python train.py --num_key_value_heads=5 --rope_fraction=1.0 --tie_word_embeddings=true --init_std_up=0.0253 --decay_shape="pow"
Below are experts of layer 11 (counted from 0) of a mixture-of-experts language model. Rows are named router (the router's row for the expert), gate (a neuron's input weights, with its number), up (a neuron's input weights, with its number) and show model dimensions 160-319. Each number is 50 + 12 x the weight over its row's rms, rounded and kept within 0 to 99.
Before each expert's rows: "comes after" lists some tokens at least twice as common just before its tokens as in all text. This comes from a sample of Wikipedia text that the model never trained on. Tokens count by the router's weight.

# expert 8
comes after: "| ", "1", "0 ", "2", "–", "1 "
router:34 50 35 59 59 66 65 34 72 51 35 41 54 73 51 58 48 56 51 55 25 50 51 62 51 55 62 56 49 64 69 79 66 71 46 45 41 60 39 63 52 70 72 48 56 38 35 34 49 54 38 50 55 43 59 72 43 44 45 37 56 56 58 48 51 50 45 52 50 26 56 56 36 49 83 48 64 60 59 46 42 59 54 38 54 52 58 49 39 47 59 50 39 64 36 58 44 58 49 37 22 57 52 40 40 43 38 44 40 76 44 50 46 59 59 56 50 35 45 55 20 49 39 49 50 52 37 59 51 43 42 45 68 40 35 39 59 51 58 69 65 65 66 50 31 51 43 39 59 52 44 57 55 59 50 36 29 60 48 38
gate0:37 45 69 47 66 45 59 32 49 38 37 39 59 63 61 55 46 50 50 48 45 57 45 46 46 44 45 60 75 30 45 35 61 73 36 56 29 48 51 41 46 46 76 53 28 67 49 52 62 65 62 39 35 52 54 47 69 59 65 50 39 48 45 36 55 62 55 61 20 48 68 53 55 36 74 49 41 35 39 36 56 64 50 53 48 41 52 60 62 42 50 35 50 68 56 72 47 61 39 51 52 60 35 51 49 52 75 46 45 56 75 70 39 53 44 55 75 59 39 61 41 51 17 73 67 44 61 57 59 46 39 39 33 59 37 34 56 53 51 37 25 48 59 54 33 40 68 55 62 47 44 48 50 46 54 80 36 70 67 57
up0:55 49 42 58 46 44 71 71 54 56 36 48 35 49 51 26 49 42 53 66 29 51 33 57 52 56 60 55 59 51 62 43 64 42 27 33 42 36 13 47 38 72 52 60 56 70 29 57 40 67 68 67 50 36 67 52 46 67 42 56 66 62 42 46 51 54 79 56 51 71 44 35 47 30 55 50 47 33 50 44 62 47 41 59 60 66 66 42 27 54 52 40 37 24 38 64 59 38 53 37 58 59 52 55 53 37 49 58 47 37 44 48 50 50 52 52 30 59 56 57 59 61 34 68 46 45 29 55 37 27 39 63 27 55 45 60 39 38 35 51 36 29 51 64 40 52 66 50 30 65 40 64 42 52 49 49 42 61 66 42
gate1:42 38 53 45 63 40 60 72 62 56 44 45 63 69 57 50 61 53 48 64 34 44 31 39 62 53 47 46 73 59 37 55 33 60 71 43 51 51 57 48 61 40 49 43 55 68 40 60 54 46 47 63 58 46 84 60 47 54 34 70 57 56 54 39 55 75 47 54 37 40 59 52 51 50 74 45 46 48 49 48 44 62 70 24 65 49 51 38 36 54 42 71 46 46 45 47 51 63 52 44 53 56 34 55 67 63 56 45 74 59 46 53 61 55 43 43 56 44 38 43 47 36 63 34 37 56 46 59 45 67 39 29 46 59 61 35 38 31 46 66 62 69 35 52 32 50 63 43 51 75 45 46 57 42 52 38 46 27 56 43
up1:42 57 52 30 61 78 32 45 43 47 53 42 24 82 41 44 59 53 49 39 47 44 46 51 50 36 32 68 47 32 39 48 44 47 30 38 37 37 44 76 53 57 40 38 42 54 51 43 46 59 51 57 43 41 37 35 46 70 50 62 53 38 71 44 48 56 61 51 62 76 53 36 35 56 33 62 50 64 52 33 23 62 50 36 43 56 55 46 54 51 58 85 65 55 46 39 59 57 50 42 46 45 73 32 41 58 44 61 34 67 51 54 49 32 67 58 71 65 42 76 48 50 59 46 62 60 39 34 29 43 43 60 56 55 50 49 44 47 30 49 48 24 73 33 49 44 48 67 54 25 47 67 47 56 45 50 65 56 70 43
gate2:39 59 50 74 51 66 59 50 57 46 60 52 53 48 51 46 61 49 55 35 61 41 60 52 49 41 77 66 44 52 54 59 42 38 41 43 20 58 44 47 24 39 75 49 48 22 61 46 63 60 52 67 89 44 49 49 59 41 58 75 44 70 44 51 58 52 39 67 28 32 57 50 40 52 57 30 62 61 49 66 63 54 37 24 38 52 62 40 57 35 36 42 39 43 42 50 44 68 49 44 55 38 58 39 52 51 54 53 54 62 42 55 40 38 54 48 42 57 47 75 57 61 42 40 46 54 37 76 62 46 36 51 52 48 57 55 23 42 48 29 59 54 42 22 50 61 53 37 61 55 24 65 61 63 43 21 48 50 50 45
up2:65 45 53 43 49 68 43 49 61 69 28 46 55 46 51 42 49 74 52 66 33 55 39 36 52 46 46 52 51 57 61 43 40 43 58 54 46 58 56 43 43 57 60 55 49 36 53 47 52 55 71 47 56 74 48 45 60 53 55 47 48 56 26 73 38 58 44 69 48 47 49 51 67 39 78 54 57 41 68 50 54 34 64 58 39 48 56 37 39 45 34 66 76 42 52 61 48 42 66 33 29 28 34 55 74 42 47 59 33 49 72 70 36 41 57 63 45 38 53 50 41 75 31 52 37 55 48 48 72 45 55 55 31 59 40 55 50 58 51 58 46 65 46 27 44 45 50 42 41 71 60 58 46 59 50 22 57 56 64 62
gate3:44 17 34 50 68 71 74 42 63 27 38 29 53 52 80 67 40 50 42 61 51 36 53 49 78 60 40 49 35 75 26 51 57 45 52 28 55 42 43 70 54 62 49 45 44 35 48 45 59 57 40 52 52 51 47 48 49 58 31 68 46 47 36 55 49 48 52 46 61 47 39 28 45 43 75 44 42 57 46 52 66 39 51 50 45 53 49 57 25 42 48 37 41 72 42 55 41 62 39 46 39 38 54 65 45 47 53 57 31 63 51 49 59 67 70 50 51 21 55 43 59 57 56 66 67 38 51 68 61 32 57 68 51 27 44 50 48 54 26 76 43 52 22 72 33 57 38 47 26 53 56 51 53 56 63 47 39 56 43 38
up3:57 51 52 45 55 58 81 60 50 67 26 38 68 55 56 26 21 57 26 48 61 31 65 54 50 45 49 43 30 42 68 55 47 29 66 29 43 14 43 79 55 52 62 51 33 34 57 45 44 53 32 64 56 49 55 51 52 50 64 47 46 27 71 53 60 54 72 35 53 50 36 36 43 57 47 39 65 54 67 49 39 47 54 40 46 42 41 59 48 43 59 51 29 33 60 55 24 52 54 41 45 52 48 72 43 62 71 37 49 46 43 30 49 59 38 39 43 28 51 48 64 52 52 54 65 79 49 65 60 66 61 50 54 43 51 50 58 55 60 66 42 47 45 47 43 47 48 53 38 56 51 46 56 48 37 42 39 47 75 48
gate4:42 68 68 30 72 42 41 49 45 40 29 47 38 40 46 50 45 46 59 51 41 51 58 55 45 57 73 48 38 56 55 36 39 59 46 30 45 45 57 49 61 44 49 64 28 40 65 54 24 39 76 44 73 47 54 55 44 37 36 43 84 52 51 58 72 46 39 48 58 50 39 79 24 46 45 48 38 61 69 49 62 33 61 42 57 52 43 54 81 36 27 68 62 64 50 31 47 69 74 55 50 62 60 63 51 30 32 57 47 51 45 54 48 51 47 50 55 57 32 51 58 47 41 49 45 67 67 61 46 41 90 55 47 46 61 50 28 44 72 48 68 53 40 49 59 64 48 58 39 47 34 54 34 43 40 56 48 46 64 78
up4:56 55 47 37 41 71 48 62 43 33 44 38 49 41 60 41 50 56 55 42 39 31 58 63 50 40 42 50 63 56 62 58 43 62 28 58 66 58 49 40 61 45 85 47 52 60 54 47 54 55 43 61 39 37 19 62 62 28 48 36 55 41 46 43 67 41 51 43 43 20 62 45 58 36 33 30 53 45 74 62 54 63 40 40 75 54 80 49 59 46 48 36 35 60 44 52 30 53 60 68 47 62 40 45 59 40 53 64 58 44 56 44 38 60 56 33 56 35 35 52 67 71 37 33 59 49 54 52 39 34 37 26 47 49 56 49 49 48 76 38 57 33 68 45 44 46 49 26 64 53 20 48 48 51 31 50 44 64 54 79
gate5:56 37 57 61 56 49 39 46 55 51 48 61 50 54 49 58 54 61 69 60 48 37 43 46 59 62 47 63 44 67 29 30 64 71 58 37 56 60 75 53 46 33 62 41 33 41 53 62 25 35 50 49 45 41 33 54 32 31 64 31 55 47 39 24 28 44 60 38 48 51 66 29 54 58 57 45 44 53 35 48 43 37 65 57 42 66 61 54 56 24 31 31 32 42 46 34 50 55 67 50 58 65 69 47 26 39 34 60 43 43 66 61 21 55 50 50 63 51 62 63 55 46 28 31 36 54 67 46 62 62 52 40 46 25 41 51 67 46 31 59 52 73 59 57 47 49 45 51 74 21 51 42 45 40 65 50 53 54 52 48
up5:62 39 45 48 49 27 47 52 50 53 33 30 49 41 54 35 66 93 58 40 46 64 66 46 49 39 43 57 71 49 66 35 42 48 55 29 14 52 42 48 45 48 50 41 46 59 38 49 51 29 38 43 51 32 60 42 28 35 43 59 51 63 42 58 45 46 49 49 51 42 23 39 50 53 59 54 56 55 48 51 60 59 48 53 34 46 74 29 37 64 71 48 79 46 38 29 54 41 25 55 67 36 51 72 35 55 64 35 50 44 67 38 35 37 49 37 69 55 55 67 47 39 43 41 63 57 43 62 49 51 43 31 43 55 64 51 53 40 65 45 56 33 62 64 53 54 55 70 37 37 47 53 65 38 46 31 22 52 40 25
gate6:63 49 36 44 58 59 63 63 46 52 48 26 62 42 64 49 49 58 40 60 53 48 21 61 49 44 40 43 75 49 42 68 49 47 50 40 51 55 51 69 65 34 51 48 50 47 61 47 35 55 71 57 58 51 24 59 47 56 51 22 39 77 59 45 47 82 45 59 43 42 66 46 41 51 61 48 46 44 35 61 74 38 50 53 77 42 32 42 47 56 47 45 46 61 50 34 68 27 58 55 58 29 56 49 56 25 50 68 51 46 37 31 52 50 47 70 37 58 50 58 62 36 39 37 52 38 34 41 59 45 59 41 72 49 44 59 57 55 41 60 40 48 69 43 68 56 47 40 36 34 48 51 49 55 36 39 52 36 51 51
up6:67 59 27 65 62 48 31 42 44 56 42 61 43 66 61 58 54 47 29 48 45 41 48 48 58 34 55 39 35 49 35 71 32 44 54 42 74 36 29 60 57 39 44 48 42 49 37 47 52 44 55 60 34 38 65 55 35 68 38 32 53 47 38 62 42 55 50 60 55 49 57 54 43 51 33 47 35 46 65 54 55 42 32 32 45 50 20 61 46 57 57 43 63 54 47 53 49 29 53 56 62 55 45 78 36 38 62 55 45 31 42 61 43 40 28 53 54 36 62 61 46 63 44 34 38 48 26 32 32 62 47 59 48 62 56 33 50 33 74 52 44 48 46 40 66 67 49 54 54 18 41 50 47 35 40 23 64 72 44 27

# expert 3
comes after: "(", "- ", ": ", "–", "in ", "In "
router:52 59 49 40 64 46 60 50 50 41 55 56 74 49 33 30 53 42 36 37 53 62 54 62 62 38 48 50 57 64 71 43 63 51 55 55 47 54 40 40 49 48 41 39 58 38 67 50 53 45 42 46 51 38 76 49 58 48 42 22 30 41 57 50 28 20 61 38 39 36 54 40 53 40 66 64 45 43 65 60 56 79 47 66 56 56 68 43 52 53 62 37 42 34 43 38 61 61 64 52 44 49 36 47 58 46 44 27 62 59 49 61 39 67 67 66 57 41 25 27 49 53 53 42 44 52 36 52 48 51 56 49 48 35 60 61 43 17 53 70 63 55 44 66 60 35 69 33 49 59 58 60 53 29 61 48 69 65 68 51
gate0:67 46 24 39 58 44 60 64 47 59 51 37 59 38 51 19 51 35 68 65 46 50 70 75 74 36 50 60 63 50 59 37 36 36 48 40 23 48 61 43 46 22 43 40 45 78 59 45 66 79 67 55 57 48 49 56 41 49 28 49 52 57 40 51 46 34 61 70 55 66 37 60 73 39 38 55 53 63 52 44 58 47 53 37 47 48 71 62 54 62 47 74 76 42 40 38 48 62 84 44 54 20 48 58 30 41 53 33 31 44 50 22 69 44 62 42 56 38 39 44 45 55 43 48 47 66 60 83 37 67 60 52 29 51 49 52 68 38 47 51 40 50 57 55 62 40 38 32 65 65 62 40 40 39 38 55 57 63 62 53
up0:76 30 45 47 33 54 39 50 63 53 58 60 33 47 54 52 60 62 41 38 55 53 50 48 71 66 55 57 59 52 42 44 45 39 35 40 49 72 38 63 36 50 43 42 43 48 24 43 58 41 45 50 32 58 43 72 65 35 75 43 50 41 41 44 57 41 67 53 25 38 64 56 67 28 32 40 58 53 53 63 51 40 66 35 45 81 31 42 54 51 24 49 58 27 64 70 63 42 33 36 36 62 58 38 50 43 46 59 51 73 60 35 42 53 41 27 62 59 50 56 47 64 47 47 58 57 51 46 66 53 49 53 32 66 68 46 30 51 61 44 58 45 60 54 62 41 58 49 38 49 63 48 36 55 55 64 50 66 25 57
gate1:52 47 59 47 64 55 60 41 63 73 56 28 54 68 44 52 60 32 52 57 60 51 73 54 59 38 43 37 56 69 55 52 55 36 52 21 49 58 66 30 21 62 56 51 67 71 49 51 53 30 36 68 61 44 73 52 40 75 58 47 37 36 59 40 35 48 44 37 40 61 32 66 26 60 39 52 65 61 59 51 66 54 41 46 53 64 54 32 36 50 71 45 30 62 59 48 55 37 54 64 35 41 48 48 43 67 45 62 59 61 52 25 60 64 38 55 57 47 35 50 78 48 54 53 49 27 52 58 49 46 47 46 32 54 35 58 43 50 62 48 43 44 48 53 68 29 55 45 57 35 67 51 55 49 46 56 52 79 44 56
up1:24 43 50 46 62 37 47 44 45 42 26 48 34 60 56 37 51 46 33 40 41 56 42 56 76 35 58 48 65 44 62 59 46 63 72 42 51 40 45 37 49 48 50 57 46 42 52 50 35 45 56 53 66 65 50 43 42 53 65 55 70 52 34 62 55 52 48 51 69 51 62 53 60 52 39 31 70 47 45 43 57 58 44 61 47 54 52 45 43 67 66 54 34 49 22 53 49 60 51 50 70 50 49 74 45 52 72 65 70 50 38 67 53 42 68 40 54 32 66 52 17 53 54 44 60 53 67 33 51 81 41 53 52 43 46 40 32 46 49 72 50 56 28 62 34 56 48 62 60 67 55 26 55 39 22 56 48 47 73 53
gate2:37 66 68 23 35 47 48 51 47 56 36 53 50 66 51 58 40 30 56 58 38 44 60 45 56 52 54 58 56 51 39 44 72 54 75 58 37 45 62 47 53 61 22 40 45 46 57 53 72 47 56 38 44 24 62 50 74 40 63 44 18 45 46 67 54 41 29 45 41 30 45 67 40 52 73 43 62 50 61 26 52 37 34 42 42 44 37 54 44 42 46 63 57 47 66 42 50 48 44 55 48 52 51 51 70 41 61 63 61 59 74 55 65 53 53 60 54 38 33 44 46 75 37 48 49 51 53 35 46 28 51 61 66 49 33 36 64 25 38 43 77 53 39 46 53 40 49 35 47 46 45 43 52 63 17 69 53 30 36 48
up2:53 49 53 71 39 28 58 47 71 48 68 73 52 59 67 42 61 38 56 60 45 44 57 39 63 79 36 40 42 43 66 43 41 32 37 48 50 62 32 18 51 47 53 62 44 47 47 50 73 57 50 36 64 45 59 45 34 62 48 72 65 62 80 63 39 48 36 35 42 51 67 39 46 72 57 33 37 69 30 47 42 48 51 58 42 47 49 32 35 29 30 57 53 58 35 62 63 31 55 44 21 51 49 26 64 75 45 44 40 58 58 60 77 24 41 55 72 48 53 49 58 51 71 46 55 57 72 41 45 40 52 52 53 57 51 42 56 60 55 38 45 56 53 47 59 32 34 36 47 43 51 22 63 52 48 63 49 36 55 55
gate3:73 52 32 51 48 39 57 53 46 48 47 38 58 23 57 55 28 36 64 61 41 62 49 61 49 49 47 73 56 61 72 45 44 25 54 49 52 31 44 62 62 69 52 48 49 54 59 53 53 62 47 66 40 30 43 45 49 43 49 29 58 52 44 45 44 64 63 47 36 31 48 43 57 41 46 58 48 42 49 67 45 51 52 51 36 46 58 51 59 47 65 54 57 49 93 40 41 61 47 51 38 50 42 36 61 30 39 62 45 59 41 62 59 43 57 55 47 46 37 46 69 26 40 56 48 42 47 57 53 37 58 47 63 49 34 54 40 36 62 64 36 61 25 42 40 46 34 60 49 54 52 49 39 40 69 43 63 28 61 61
up3:62 73 62 41 42 67 47 53 58 44 66 39 38 46 45 56 37 41 46 48 70 52 51 56 40 44 77 55 55 38 44 49 77 55 57 59 54 43 46 42 42 35 66 56 65 48 66 60 57 29 61 57 48 46 55 50 42 26 50 78 52 41 25 50 48 48 42 64 32 29 57 67 56 61 76 65 51 54 55 33 74 56 47 68 53 40 42 64 52 45 77 47 59 34 61 59 44 32 50 47 61 32 47 56 40 85 47 42 53 52 44 62 25 43 37 46 40 74 60 59 46 48 46 55 46 71 39 63 52 47 65 47 36 52 32 46 63 52 49 57 43 73 52 42 52 46 37 48 50 54 43 63 50 50 70 53 45 52 54 55
gate4:55 40 42 50 43 45 61 56 54 68 40 30 51 66 49 36 32 58 55 52 52 26 62 52 32 51 46 37 51 41 46 66 55 73 45 47 57 30 52 46 41 56 41 47 66 42 50 38 61 60 79 62 53 57 70 49 43 68 34 42 51 55 52 37 48 54 58 45 37 55 50 35 46 42 53 60 70 48 54 62 40 48 33 53 54 47 46 55 64 55 39 37 34 74 44 70 46 55 41 28 47 38 33 52 61 35 50 52 47 56 58 51 70 52 41 55 56 35 44 46 61 53 55 44 72 56 55 47 32 52 44 48 59 49 78 41 58 64 70 43 49 73 64 57 53 59 51 39 64 29 44 42 48 27 45 71 41 37 72 41
up4:29 51 60 73 65 37 38 46 49 62 54 55 52 62 48 67 49 40 44 73 21 44 48 53 58 33 67 62 80 47 49 63 41 48 59 43 14 57 65 63 61 48 60 63 33 51 60 54 36 41 47 33 43 57 49 43 51 44 53 52 56 44 61 71 40 56 57 66 77 71 36 36 44 44 44 49 56 55 41 43 39 32 41 61 61 50 52 40 26 47 59 83 74 53 45 55 26 51 37 53 60 55 67 66 41 56 49 58 65 61 48 47 44 45 39 49 30 77 45 68 72 49 25 60 37 41 48 63 56 52 54 30 58 58 46 44 44 65 54 43 52 48 29 31 38 54 38 54 37 77 57 52 69 75 36 32 50 30 28 51
gate5:63 46 55 62 39 48 37 53 50 63 77 36 40 39 60 46 31 57 39 48 58 51 39 36 38 33 40 50 60 59 87 32 49 34 65 62 56 42 64 57 47 63 44 70 41 48 40 50 46 57 54 52 70 45 56 39 58 49 39 37 34 54 66 40 48 52 64 64 56 63 63 46 58 42 33 50 72 55 64 49 24 59 48 39 46 61 37 67 62 37 64 46 19 53 43 58 50 41 35 20 34 59 64 46 42 47 54 40 47 49 61 56 50 60 32 66 55 49 57 33 59 60 77 57 29 48 67 50 60 28 47 62 63 61 40 30 48 57 61 50 40 41 58 60 55 58 64 38 44 45 63 50 46 42 65 44 60 60 78 68
up5:58 40 38 30 52 79 60 54 72 40 59 47 37 44 55 59 28 49 49 66 49 53 63 46 74 37 34 55 43 57 59 74 41 52 51 65 48 41 45 66 28 35 64 65 43 43 45 38 63 49 45 67 72 57 58 53 78 33 30 59 60 52 31 57 57 41 43 62 48 52 60 69 50 51 41 53 62 50 63 82 43 48 74 51 50 78 62 48 54 38 46 59 52 50 43 45 49 57 51 76 73 48 43 58 62 67 48 33 56 53 52 55 53 63 26 60 76 65 41 33 52 44 53 45 49 62 50 52 65 46 37 32 56 51 70 39 62 55 55 36 38 57 39 58 55 64 64 37 43 54 62 45 60 48 28 53 59 66 62 63
gate6:47 36 53 41 42 33 48 46 33 56 63 43 80 42 46 53 40 43 40 45 42 63 24 41 58 34 42 49 36 52 59 69 73 54 43 38 42 49 69 36 44 68 60 58 73 50 25 27 70 42 56 46 64 59 67 59 38 60 68 44 54 49 37 39 46 53 41 38 48 25 51 57 59 64 47 56 28 48 51 55 61 38 33 61 51 39 63 66 54 56 29 38 36 46 42 50 63 40 36 30 47 23 62 49 67 55 44 57 37 50 55 64 48 59 55 26 47 47 42 34 48 57 30 58 51 54 59 55 30 54 38 41 43 18 42 48 10 37 40 47 43 11 24 45 62 61 79 44 68 66 52 41 49 68 53 41 27 62 37 51
up6:46 56 59 63 44 82 41 52 63 65 59 44 38 53 58 32 45 39 50 55 46 51 41 45 33 52 55 39 62 43 50 54 62 43 63 32 49 42 51 58 37 44 45 54 51 60 42 64 56 64 52 61 55 53 59 43 66 42 52 64 80 39 25 44 57 44 66 59 65 47 53 31 67 46 49 46 36 61 34 30 41 40 69 32 55 60 44 45 53 59 60 66 58 46 42 63 59 46 47 47 40 50 44 35 48 34 60 30 54 55 46 66 58 53 60 77 56 49 48 51 54 52 65 60 37 52 57 26 33 46 26 48 50 62 27 53 60 42 51 57 45 77 57 44 60 45 59 39 34 16 51 50 31 41 61 43 73 45 48 69

# expert 0
comes after: "\n", "|", ".", " ", ")", "\n\n"
router:56 61 25 36 55 54 35 48 55 38 70 49 51 53 37 51 57 64 46 63 34 59 35 62 67 36 67 53 62 49 45 52 50 67 49 61 37 50 63 56 63 58 66 41 66 45 29 49 36 50 43 48 66 44 47 23 54 56 44 48 42 92 85 43 48 48 46 48 38 39 37 54 54 55 49 66 71 52 58 56 56 53 50 47 40 55 58 41 46 42 63 39 70 30 47 53 47 45 63 33 64 67 35 46 45 36 47 48 47 40 60 48 67 57 62 51 26 66 52 66 67 48 39 37 42 38 43 54 59 51 48 60 48 38 49 46 21 49 43 45 46 49 43 57 38 58 46 53 31 36 57 59 53 52 52 36 65 65 66 28
gate0:57 50 62 62 50 33 34 34 61 55 42 50 55 50 58 45 51 43 46 39 51 45 66 32 65 31 48 49 52 48 43 40 70 51 57 39 30 53 60 43 51 52 63 61 50 57 51 41 55 45 36 40 69 62 41 44 48 48 55 49 66 61 76 32 60 23 50 61 43 67 64 48 43 47 38 60 36 47 67 51 59 46 62 46 57 57 33 44 39 49 54 48 55 23 32 64 44 38 47 57 22 29 60 52 50 53 49 44 57 16 42 70 72 42 39 52 62 39 61 48 58 69 75 43 68 30 35 54 47 53 53 56 74 58 55 43 58 31 48 67 51 32 40 77 60 43 52 58 45 42 47 66 46 46 40 53 58 40 47 47
up0:41 45 26 61 62 37 66 54 70 28 39 50 23 60 49 53 41 62 33 45 43 58 34 67 70 45 43 54 45 47 31 53 67 51 57 50 59 53 66 44 52 37 50 41 70 48 39 56 48 63 51 52 55 52 52 51 58 67 45 59 55 48 37 43 46 61 70 70 71 54 50 60 43 36 40 37 64 44 51 46 61 60 47 68 60 61 52 59 39 47 52 51 34 49 40 48 57 45 58 45 55 53 37 56 39 36 55 57 48 46 47 53 30 54 47 47 58 48 44 60 20 46 32 56 58 69 46 54 55 40 70 30 57 58 30 25 38 50 43 52 57 52 37 51 50 38 62 42 55 44 42 32 37 47 25 51 44 66 46 70
gate1:30 44 37 47 51 53 46 66 57 42 42 29 55 42 44 46 66 62 20 49 40 48 40 59 57 30 56 35 50 57 63 50 53 37 32 65 43 53 70 46 48 61 39 64 58 47 45 46 26 44 59 42 51 36 20 58 42 28 74 43 43 57 59 78 81 31 57 57 45 68 45 63 52 39 33 60 60 41 53 58 53 65 49 58 39 60 57 55 56 54 69 35 50 59 50 60 55 50 49 44 60 39 43 55 66 51 52 32 52 10 50 40 62 64 60 50 52 55 40 43 52 50 47 30 42 47 51 43 42 26 43 46 73 48 39 35 44 36 48 52 59 51 66 45 67 56 44 49 37 51 64 37 56 50 44 56 49 51 61 51
up1:61 42 47 47 74 26 39 44 57 23 50 29 42 57 27 50 72 53 34 45 32 56 32 26 32 68 66 56 59 68 51 59 30 50 49 69 43 58 37 42 65 66 36 57 53 46 41 47 71 45 51 38 64 50 62 54 58 37 49 35 51 51 34 72 41 56 35 65 56 74 57 36 69 54 48 37 61 59 21 37 71 28 44 85 26 43 50 55 47 49 32 37 41 59 46 67 51 53 44 69 48 46 60 46 51 55 46 37 63 41 74 60 54 51 48 39 46 34 55 56 53 39 76 58 36 59 34 40 45 45 38 42 52 65 56 23 70 43 41 37 42 48 51 47 46 54 38 38 50 64 36 47 48 37 51 30 30 47 61 57
gate2:65 53 39 53 42 54 48 40 42 38 68 38 44 24 73 49 45 41 64 38 49 33 49 51 53 58 55 65 77 56 62 59 39 64 30 38 61 28 48 66 25 38 22 32 61 47 41 60 53 34 39 51 66 80 20 45 58 48 46 32 53 51 76 61 29 43 56 32 67 46 72 36 37 60 71 32 41 22 44 33 75 43 49 52 55 46 35 49 44 56 61 70 51 69 44 53 55 44 40 36 36 58 34 34 58 43 79 51 45 57 63 54 70 54 40 49 67 69 63 50 66 60 49 42 47 56 49 61 32 61 45 54 46 41 38 68 39 33 42 50 48 62 60 45 46 50 34 43 59 55 66 47 51 63 55 49 55 70 66 40
up2:42 41 73 52 72 15 59 54 62 44 49 35 30 64 57 56 32 39 16 51 68 70 40 36 50 53 34 49 58 60 55 48 59 46 34 61 46 57 58 66 59 48 57 49 48 35 48 63 37 56 50 79 44 57 61 53 37 53 48 40 52 70 51 45 43 60 72 45 36 66 78 41 62 51 44 68 43 41 47 45 51 35 61 36 50 53 47 59 39 36 45 67 49 38 38 41 47 37 69 46 54 62 45 23 67 63 45 67 41 34 32 51 45 70 44 39 43 62 61 58 48 53 46 48 44 16 36 79 58 37 74 58 43 35 42 48 48 48 50 23 41 43 56 58 62 46 51 53 51 54 76 63 52 68 68 67 45 54 35 59
gate3:52 54 58 54 39 50 59 30 39 75 49 58 59 14 37 53 43 64 38 52 49 63 49 48 43 37 43 66 41 44 40 68 44 57 46 37 39 38 22 57 42 46 46 48 67 57 30 47 50 58 56 47 36 51 44 43 64 50 26 67 37 66 34 38 51 61 71 60 44 54 71 65 52 62 66 62 45 34 55 66 55 57 56 38 65 66 35 29 63 34 56 58 44 47 58 41 37 34 55 40 59 50 38 35 52 50 54 56 47 47 57 47 61 50 70 22 60 37 51 55 46 51 60 40 44 59 57 44 41 58 40 59 56 65 57 48 54 51 48 57 79 49 68 57 49 49 63 52 45 60 61 49 47 58 51 45 64 66 51 70
up3:50 41 55 55 65 31 45 47 56 35 53 53 60 49 29 49 40 72 57 72 62 73 49 40 72 61 67 42 53 29 66 62 53 22 35 48 42 60 17 41 43 33 45 64 36 84 70 47 48 33 44 58 31 40 44 33 57 57 48 67 49 34 33 47 61 66 47 49 60 56 56 46 76 47 66 53 54 66 54 47 52 54 63 29 62 37 35 43 54 36 34 61 57 38 26 31 42 60 41 40 56 45 37 55 61 44 39 51 60 67 44 61 39 50 47 33 54 48 51 71 51 48 45 61 54 60 38 54 62 37 55 42 52 52 67 51 51 68 53 41 64 53 76 63 53 44 63 54 49 63 33 61 48 44 46 46 60 44 59 60
gate4:44 56 56 31 43 67 49 67 45 64 53 35 46 48 39 45 31 48 45 44 60 51 49 61 47 42 37 50 39 58 41 38 73 63 42 48 54 53 48 29 65 67 46 62 71 36 44 47 48 50 42 64 72 33 52 34 35 57 47 39 67 46 53 58 28 66 52 51 38 48 54 68 60 50 31 41 57 53 50 73 36 45 44 45 53 46 56 47 53 46 64 30 66 64 37 53 46 35 41 52 52 35 41 43 37 27 40 32 38 67 40 57 41 57 55 43 55 39 69 45 49 58 63 40 25 44 39 35 48 52 64 57 56 55 55 39 63 42 62 54 70 45 65 35 51 69 60 75 41 45 63 31 49 63 64 39 52 32 37 35
up4:29 57 35 69 51 41 52 57 42 48 61 27 52 56 62 67 51 70 56 49 35 45 60 63 45 24 59 50 40 35 37 44 42 52 64 54 47 37 52 66 51 50 40 38 68 55 45 30 61 54 66 33 50 35 53 81 48 46 49 38 42 55 77 54 61 44 55 38 39 31 51 74 37 49 53 48 44 54 45 41 17 58 47 56 57 51 46 32 48 56 46 55 33 46 65 56 34 46 22 61 58 47 54 49 59 46 57 25 56 59 48 49 45 53 64 74 33 56 57 58 63 44 79 63 47 38 47 40 74 57 58 64 46 44 33 54 56 36 53 70 37 71 62 49 57 44 54 49 30 67 57 64 41 41 52 43 40 49 59 42
gate5:43 34 57 44 42 63 42 56 39 39 48 57 41 47 36 86 47 59 32 42 49 58 50 55 62 48 63 55 65 54 50 52 58 40 55 52 61 53 43 40 45 60 41 38 46 50 53 57 54 40 39 41 48 43 61 33 53 20 48 39 53 44 54 39 50 50 53 32 48 57 41 68 46 72 44 50 80 61 53 70 47 68 71 60 43 42 47 42 37 58 33 78 37 72 53 63 48 44 43 57 30 53 58 37 44 36 40 42 42 49 53 34 58 34 69 60 55 39 46 58 60 49 45 73 42 85 68 52 67 40 83 33 68 63 67 59 49 25 37 57 59 41 56 33 22 50 52 27 68 47 47 23 60 50 54 55 43 34 70 51
up5:31 42 50 31 31 48 34 44 37 48 51 40 32 52 43 49 92 63 40 48 61 64 15 29 63 54 49 50 41 40 69 44 44 57 33 61 50 26 37 31 57 67 57 33 66 53 63 62 54 53 33 46 56 48 33 49 45 59 43 34 31 34 67 38 35 63 61 54 56 76 60 67 60 61 44 61 32 35 45 54 34 44 63 67 55 53 35 62 47 58 44 55 57 51 47 48 48 52 43 57 54 50 58 71 40 65 60 47 48 50 53 52 70 42 34 57 73 59 34 54 58 65 22 48 74 58 65 52 31 53 62 53 45 61 50 62 64 53 38 20 45 69 47 53 53 82 55 59 48 48 45 52 64 56 60 28 70 45 57 53
gate6:52 55 80 54 40 44 64 56 49 10 65 62 71 32 67 51 37 58 62 43 46 47 63 45 39 64 49 49 55 48 47 53 56 52 49 35 48 32 94 57 51 48 36 43 58 50 66 59 33 50 45 34 81 39 54 50 46 49 29 43 56 71 57 42 54 47 54 38 44 59 50 33 49 74 38 54 56 32 49 49 52 52 51 86 39 32 25 47 58 20 50 58 65 66 42 51 57 59 57 55 40 43 50 28 44 24 49 61 38 49 37 69 55 64 67 76 47 50 45 79 66 54 44 60 61 31 63 51 52 31 49 43 44 51 37 44 31 26 55 74 67 44 50 50 41 68 48 63 43 45 57 46 48 58 30 41 81 20 63 52
up6:50 47 41 62 43 43 41 52 34 65 51 72 66 67 64 53 43 60 61 39 61 38 38 41 24 47 38 35 45 48 56 54 43 45 52 50 60 66 35 56 48 45 37 58 54 46 45 43 64 30 81 56 44 52 43 23 59 38 42 55 52 47 32 54 58 27 34 60 43 42 49 43 56 43 61 58 62 31 64 57 30 47 46 44 35 55 44 43 74 56 52 60 27 43 41 56 50 47 63 53 45 51 45 50 45 49 47 36 53 47 42 42 63 47 79 39 31 49 52 53 50 62 42 55 61 45 60 41 37 40 45 40 44 48 47 49 61 63 53 43 50 69 49 52 57 37 56 34 37 42 66 32 42 49 53 37 62 50 41 44